Experts of a small language model: 64 squared ReLU neurons an expert, a softmax router.
Below are experts of layer 4 (counted from 0) of a mixture-of-experts language model. Rows are named router (the router's row for the expert), up (a neuron's input weights, with its number) and show model dimensions 320-383. Each number is 500 + 40 x the weight over its row's rms, rounded and kept within 0 to 999. Numbers have three digits each.
After each expert's rows: "comes after" lists some tokens at least twice as common just before its tokens as in all text. This comes from a sample of Wikipedia text that the model never trained on. Tokens count by the router's weight.

# expert 47
router:520442391513496517523516538443465451517430524550535475522419558524464502508437437504448486463499459499534426511440500490452506420532483522482464466523493501487418469511524478529462533478480540
up0:514489484568470542500545534572487433470512468529543529482437545529498509519547535452562556472534452508472525531416549585450454452560564485531460504481527537469464488503481518516473533410517564
up1:462499466549505501517493522514517479523450452592549523554518567518562505480431503566540502477479534529505505496478512480469500503445572537570528519516491525466488566507516421491421511491477515
up2:627533490554497468498513524519517470498550450472518417532512448510549430501512495581469451523427487504512436513550477534455455496500543522510509496538488443484461494497413419525546541509570472
up3:498447526486481492483493532585428494478522538498547471516499505415475495565414535563457527497463483519547517551529531487530436526547478466511438504486478534490536571549546508526503572438465538
up4:461534534501460589486433498465459515482544519442450541481437551481463522524532492427471496566521479436467495526542438540502471470476517553513474585553468535501500493499513494460489517484503559
up5:466415501497524532595505512541432611521507480466494531466550520531445513466580505490532512561477462560486484516526504537516487486477523542485506484517511527506515537560631514595506526508408457
comes after: " the", " of", " in", " to", " for", " at"

# expert 65
router:525456519606429507554534530406498556552550456477533505498508563526576583475553567531529416534520565493452474534481532463537556488505477489460540459464389518529436442446494458445479522420556442
up0:533507497403481461513457457511497542420490532494479515454543559526533546467428531423490485464529410461425509500565435459545385536458498479547490499493467520577513511536554472505508475445562531
up1:461566481558539471477412517501450529410481468512511534494476471525518553528536474455521446538447557513540561480479459480454547529432513500548559545452491385435495449462537469489464511503513449
up2:490487415528580500460514511484503514491512474503492425539531442510576433504572500503565454515515507455392557489482449490531529488507544571422452489488488434575496614587490481460480547554539536
up3:535529525482480481471521537447549533522532476520493460479514522531511471474497488526386506461497508526467565521514534514608512520409524495535578454471470539588546479480506473536530565478455490
up4:493455546516527532486544495472547476515530515480486528520518470465554446519512435462444528508457574498487550463584430482484458569543621493545466518532503511502451530449509493542511548524469505
up5:523530520546451418486552480566484427480521478503555519480523492495447508481483479513508490541484422595454557432468492598529465511502519551492565518443456626518463449364476511474511420491498496
comes after: "\n", " ==", "==", "===", " ===", ")"

# expert 28
router:523489452477457455522496530467527498475466486476539571485493528464561510428497507503549509548507460471434486495498504474484505416501460561536537454560434474479580445444504551515546524539542463
up0:512491455486460530509469493550489545534501519448495464538478489501521509533560475449478562521476500483477521513532567443543478449473515400551561499470472537518520562469571539513444574500570499
up1:551450461529496497532547478483498402505501531476487506491589488478516536481486491503465557527503499569462473511512496470455482493449530448541474479501525505470433525497528537506486517456515569
up2:485551498454531439547502440458447546457514487543490596572500492510593517494470424463492469532436489516527542439535499482529476456472513434511513426526520502498542547468518566424486488467596538
up3:490522532486485530403539504513509555449427505486399544536445498523499548499508486452490512494465498425504452515447411515557490505477510479505474473487573485537511524449508618452573508514503544
up4:495468486533559531528490506492481475469440390482479473503482459589441516555495517498469505514528509522463467484549416538451489454467443500588506453519467483473488504504540436510482531497491527
up5:518534506469509529502450549452408449540460461454577532552527440471519566469492496524516462550549498460510537431450455485419500529538498576458526577476446491474485440529506484506461516577559591
comes after: " |", "|", ";", ":", " ft", " 5"

# expert 38
router:394471482479471516521469498452603532511497523545470577452465454519496550505509467437495488534384532527539491498535453467483480494485494522528527504558534490451527470468567604429559506521471483
up0:528466571403489473534450449464564500523473510535436536528507507571458540459462512451543478497459634491499548440477467494587536458521471447481540445474508505485519507477524451431512488517491445
up1:469523503511496547525470469452529449495554484501574514487499537522509440508438479476482515535531616495509465510554555486460544475487484511475568475542537457529506453459493545495497552547480470
up2:527528467537488497588541520487520507477530556555460505491511544549464490435473477513481461510454511496487570531460476546467513482495544509520451548574423541529439567476452504488507453521460538
up3:530503490455501480540473484557502446526495510521508525630507506511492564502491515563517464498486522468522552532493506422489498488516478475475480450564528514528542547448571547513454534522493482
up4:532579462469479446499485490516476518519482414541509579521464470524496520473444482463520480547481508454551489473470446471505506525534522593529519490507516484512499532549524517544568508528615486
up5:401536483503493498519513507499600526455501504408464487473432411480523500477464509520465444479467454504491497509498453553408456471512448397501506459481486512428453583510493554481548502469444496
comes after: " |", " B", " 0", " b", "B", " T"

# expert 23
router:468469443504454482542533536510564507519469500496538464482489555503548502470520521516554500508437552460496465512543534501438580442484460556537527459519479500473650492478505627518427514508528482
up0:510525525467552540467464518512477498523488512482457426458486474515437484453458470480466504457514511497575489544490482522481478508587529500478440483441482495490476554506467562508564483571526494
up1:548507502496478537504600503531456504456542373456528526426501571487510522496504530593567518546574533544485429568482507513503516467439453443468503481474453448510509504447500409482522506507482486
up2:482540424532530457483503433462517502433466537524468432543439506492567470467447492525470432479474499437566503509495504471507504473504457463556505541477436492495497446471465553448523470569520491
up3:477475430544567488509479478534482520452472507576553447549456449497490515478447464526472534489537486425475498493489494497481446444530462522550585471461538472463500610505433399487510533498522499
up4:504487526582497518485538468509463448475483529505473545502434538525545483473542491522491511507525583529439495455562579546529479533493487537493540443439501557480553545479482538452488501564528579
up5:450494433450526528467543572505504499462517493448500557545589445532576474435482462559531449484507543485463431512488543506433552498552527456495533389475531521538482478521469519497532505520461453
comes after: " |", "|", ";", "°N", "\n ", " 0"

# expert 18
router:474478476513477459512448465550522508439479496530497513482492472483478476453491521552556481532495437564516561504500436475463445461472482485518519467425554506484530473520479542429580562556487528
up0:527449522535471541547510507525447539520449485482460571488512564516493506493528492435530536495522443478531473530484401501504496495547530455500504534385544518475482548512473496515457527489549531
up1:547493550453607482493501451575467484526474465507479532545469492445465562522515509556516497460490539582470545496533438473509560450500502537526596563528437522433490516527600439519578414554493502
up2:525467502574448448506551464509528442475500491501494480530466484511455477455489564538489482498466562569474508518624484491438510538476443495487531477499507487479501481494502538463481512540496544
up3:539472524518489508506468475517505516464486581456479495530460503552576544451460548516579559442535543549491470498524437538530428446420513492596561500518524467579468508462467511444474552494409555
up4:469531458487507448525471508463473469521464466494498512500436497527495468460504457502573499494495516494525481477465542473528530493565541459517487440516460529488529558557475538392550499464532511
up5:493518541562538501513456558480538497516506524494496433565486457455552490488479482489515524475461496503561454524527493531533553543472506522481535487473546500519529529473508481541514459523487507
comes after: " |", "\n", "|", " 3", " 0", " 2"

# expert 75
router:537469491481506515470482558483472431505439507481460405536504491551477415532470508502507445497410486484545438423446588477495544513544496467462521497536533440508513523509452532452493509476424458
up0:501527440553554468472498563375496526495525540558516468532496468494511463486474533544599503509460543538496502483499459529529498436519372536527500546470510467528547492500501487487458452464468481
up1:436527548469481507527412531477468469552452462426513538544542437494535422528553518506487464462514461515525489513497544451532528554494571445482488509586503433459434573517563511450516518522536548
up2:515508460469521476467497475460492501515527533483502410494505444540472488484442521465470553524465448519508545441540541464470477576482471492520532456567477509501483560557551504537541518486485552
up3:450497544439464495483535462444442475479551456548533471489512460472540536492415468499496518441503470491490552545509529484540565502460504554469473559499521397497478540561432494457458494517477524
up4:481471448515483555432435606433521569450541437539555495475488557507484558524577501439473455531474500483539468503464518455487495488539570505540416442458474508490458530480493492475536496511551541
up5:534478505486420516503484553509548479454490479531515514521448450463505514570491522558442479482469490553537580489417496549556480558453458512523509546447475493570461448512400495499588547500533532
comes after: " a", " of", " in", " with", " for", " as"

# expert 62
router:445519454496463511468521505531531506527521511490549557478483471524527561438557499572487541484464502556545464500476461512477528516475480496466505487467530506515509476551532535474524525575464489
up0:478527454476412471522427520442596466495493459448464507498533543490422478452517547562414482483509491475443517595560458557490508530514482482490498566508536514573472492535532529484509466418465571
up1:509545495537503544529452546536486509454542408529551522554406456527508509466501462469476510433418533423517481521476428525509490572504486482565429432448538494551528505490489569457572516564500481
up2:466472553464480535495485527481487599420502539521482479520443464471478503545440472504498559500483472504496435470527490464500539449533437495497532535498565494469513465565455497506481511560461512
up3:533496518586519519544481527549518514478510492516477532461472498545547480567501512555510552512564507540471493516471418472452482536485463450550575463491535494531523481554497530502551549440467471
up4:435545491471469566545540504453419528468526492484544530471526559596557544468479452519581533487517521560526444511522518535514447522546523505490469495536421508490524485614584523397551459454523468
up5:535521562554552523445495505604534414472513521523579502517532522514547528554476454481469526444524581513551470473531503477452522534491528524477559537402554437449509569523487479530460524471484498
comes after: " |", "|", " W", " H", " S", " by"

# expert 70
router:467584433492478452517507458519529463490519524502465568483474479494512500539521452482581467534473452514579470486510420519476483487449541453524462510517545513473468485482500539484559586483508442
up0:441541536511568497451524558448448482454411499452518514463480485513477513505509423464475551507588499445556517427484447540484560456552511533526531537469586519521518464476521380463506533465485570
up1:534517536552482499527482456510528455468565481441424509490469471496533525508534469529507546505499441482508470541440488458487499542502509505507497463523530605519539441575511476493457439535539482
up2:505471500511501463548559441574509491515524503444549609617525436478475535478454561512524480547501474499495463486504489474549512553495492492493489520507496475452497467492472560490477469453519507
up3:583588501516421487487570529516464585517487574542526488528438542492493519482530566489425483522494475408570490455445558528443468484459489561543494516514472473505487467498533582459487556508495570
up4:474543515447586482525437491450518468400485503536477600521560443547470487570465511489472453515494483552530438550474428547497502526542547464466501549518532513524413595476453542561481558518478510
up5:512494450532579507520515506514475437451527535513446573534521418526476460487499446506557586538585437472526500521513517514500527551527491401529533567580502526522454586503521421494539490597478454
comes after: "|", " |", "\n", " 1", " 2", " 0"

# expert 40
router:471487463538531432500480549536507413524462541488580513482428490480524484534478529486569538491434458442517510521531596485482486456561507568489478515512489506558648459479533560473525496498499472
up0:482510522500408550573502592507482482508505541468458544465548528461470515530503500494438548536498548553533539451462528473513499430504492509535483466557534528543558492556476508495501473550535466
up1:512556465552507497554518551545499420564532517520477588536484485511525462430467498498450472413458572545501446562553463455487488470554477493436524564507493503520552448533518505495557484523473413
up2:525519496493493507496502551545507417473577520526525457511432527522545470488541534478510536439524503484534554494553520494472444432528474552487514482532571507544564491506543459448477482446456535
up3:454457490482578481498508537465449492469528547570541550526523473569503495480563504470483528499488570468486526507576429494491543463499547505522486551463504515525477517565518456518576436475545531
up4:504446489458525499498561572570474502430454579524501514545429489446435470558495474483530470462475510512496511540526456457528504501495525522538519424496468512537521527444496484458523471409449483
up5:551562493589458479510471504517522476465532505444511447494457470499530436555557527468542489522516507554461468547518496488418472579522561487568512558517513546503459533489499547615541494515500414
comes after: " |", ";", " Green", " –", " —;", "\n "

# expert 35
router:494461520534440571478512443504515489516482517500532504470496525532529530436542518538437456488494462464460478517568533459482488520526478498491548563480502547478467450468488574514558519488506401
up0:491494464528469480575473480516471449437456540415492461511444533436510445527535580478505520498544531417455513507433487563488569588516433532548506514518514537396478373493501466495448529565435553
up1:533566453535461483542540466536514531547557488536521526520483470505441478516494434523406488444547450457515418537527477495537497498472529470480444508485567447588520558485457472554530543485544515
up2:579472519443502538525531473500419485572556561431588570539504521470574524498463520521502578484509544498589533437495546484488429474532551476506548439503468380562490535435465518498530444535430509
up3:538502474504445557587443498536533471535503573553415558503436490537505483545565518440463473476532519504419583504529487527507514478515558532501470509475545498465524487510558473432500483511451468
up4:511518440555493521517477440493452462513477453500488437515403466497522535530474458514537580477600470556458447510469539453527491497488531500547532512465493504532494483571525516493480495586457529
up5:526484519534577556511476588487472559529532515523489442460551530509478490523481523522491596521421439518528566505543475521514506557486467554522492488463491455531553579416468480466553484515499482
comes after: "\n", " |", ".", " ==", ")", "==="

# expert 13
router:493447476543579461437472545490484528559416555474504526494461530493479471490430536504529551521468531498480525440503491516506542462484478529543486462541465514517551465532500574440478523546500519
up0:492565491526543521555477487562456503497537460579521485549520452566503481582525550531528504533520530467536487537519466493468450573490490477496498475554512516435514497581471482470538451475501458
up1:468494512487479523420436586420481480492473533478456579492545506561438504458467548556449468442536491452494549537499484509481423508538447403504472517497514533454401562528456450379483470467481485
up2:525436465563462529537521510557563507441500486512467486523493501518537465516468476456513499476483436457526484539544496501474543455489459423505483538480470510451478589505536504548528492546476455
up3:515546485447509485487539493501532450519497526547483486462442502560518426496486497540470481568496470498503566499468449573511575495531464514515518502599432444429479559469520545514495519477482531
up4:534506462443491491505488435527448435487484506476482517566583507478524474504533525521460521495467580454532498466411490505446500468483440519501555520438457514518512487560541530481512406519434535
up5:537517474508501571465471488423502561456437544540449500501481477475449486542439536467469444458490537496535470484493496570492436471534526468533468504460487582508503527481529460490441538548485514
comes after: " |", "|", "-", ";", "′", " (18"

# expert 45
router:524477484479476566585560527528512475514531517500544443551524454536552495540478446550460501441486498485493504479421533534487570451544439546529509535512556526576460439451522473412467502504475484
up0:451512565514489431508523572550478467510459476502510480512551434482491461549577522523504535483458520533469579482473521477409534543453583472560538526521468484449478525455447551455505522563462573
up1:470534477469477475553485549492530528575507470517593463482469508451561428499499507536504521542545527514463512554494496459469461523434501473511499556504423554497542510482523409556417502394503478
up2:494534464461472481421502490472506592555456461465478426502480542516490549498541503492544494531486494532557514499464478519491523464526442470567589478440558462592491497484557473497503525519487421
up3:470575484600503527526462474534526467515515483419499442566598510524512537490504454434573495478452544457522504533478504514537479544450466416531529491458455517512496540501585455514455501470494438
up4:495533505442498508499558511563438462513486465519524460552564464476535475478474495532534501424480476540545487521460463506486562496620570556571509485494418542483547541530528464518544456505408521
up5:450460582471524470554521570506513446494504459516501546514532480538497467512457449507492503635534467487422505532550488496502521487479458526551543481594448528562532463510574583571536477494523479
comes after: " the", " of", " The", " a", " at", " for"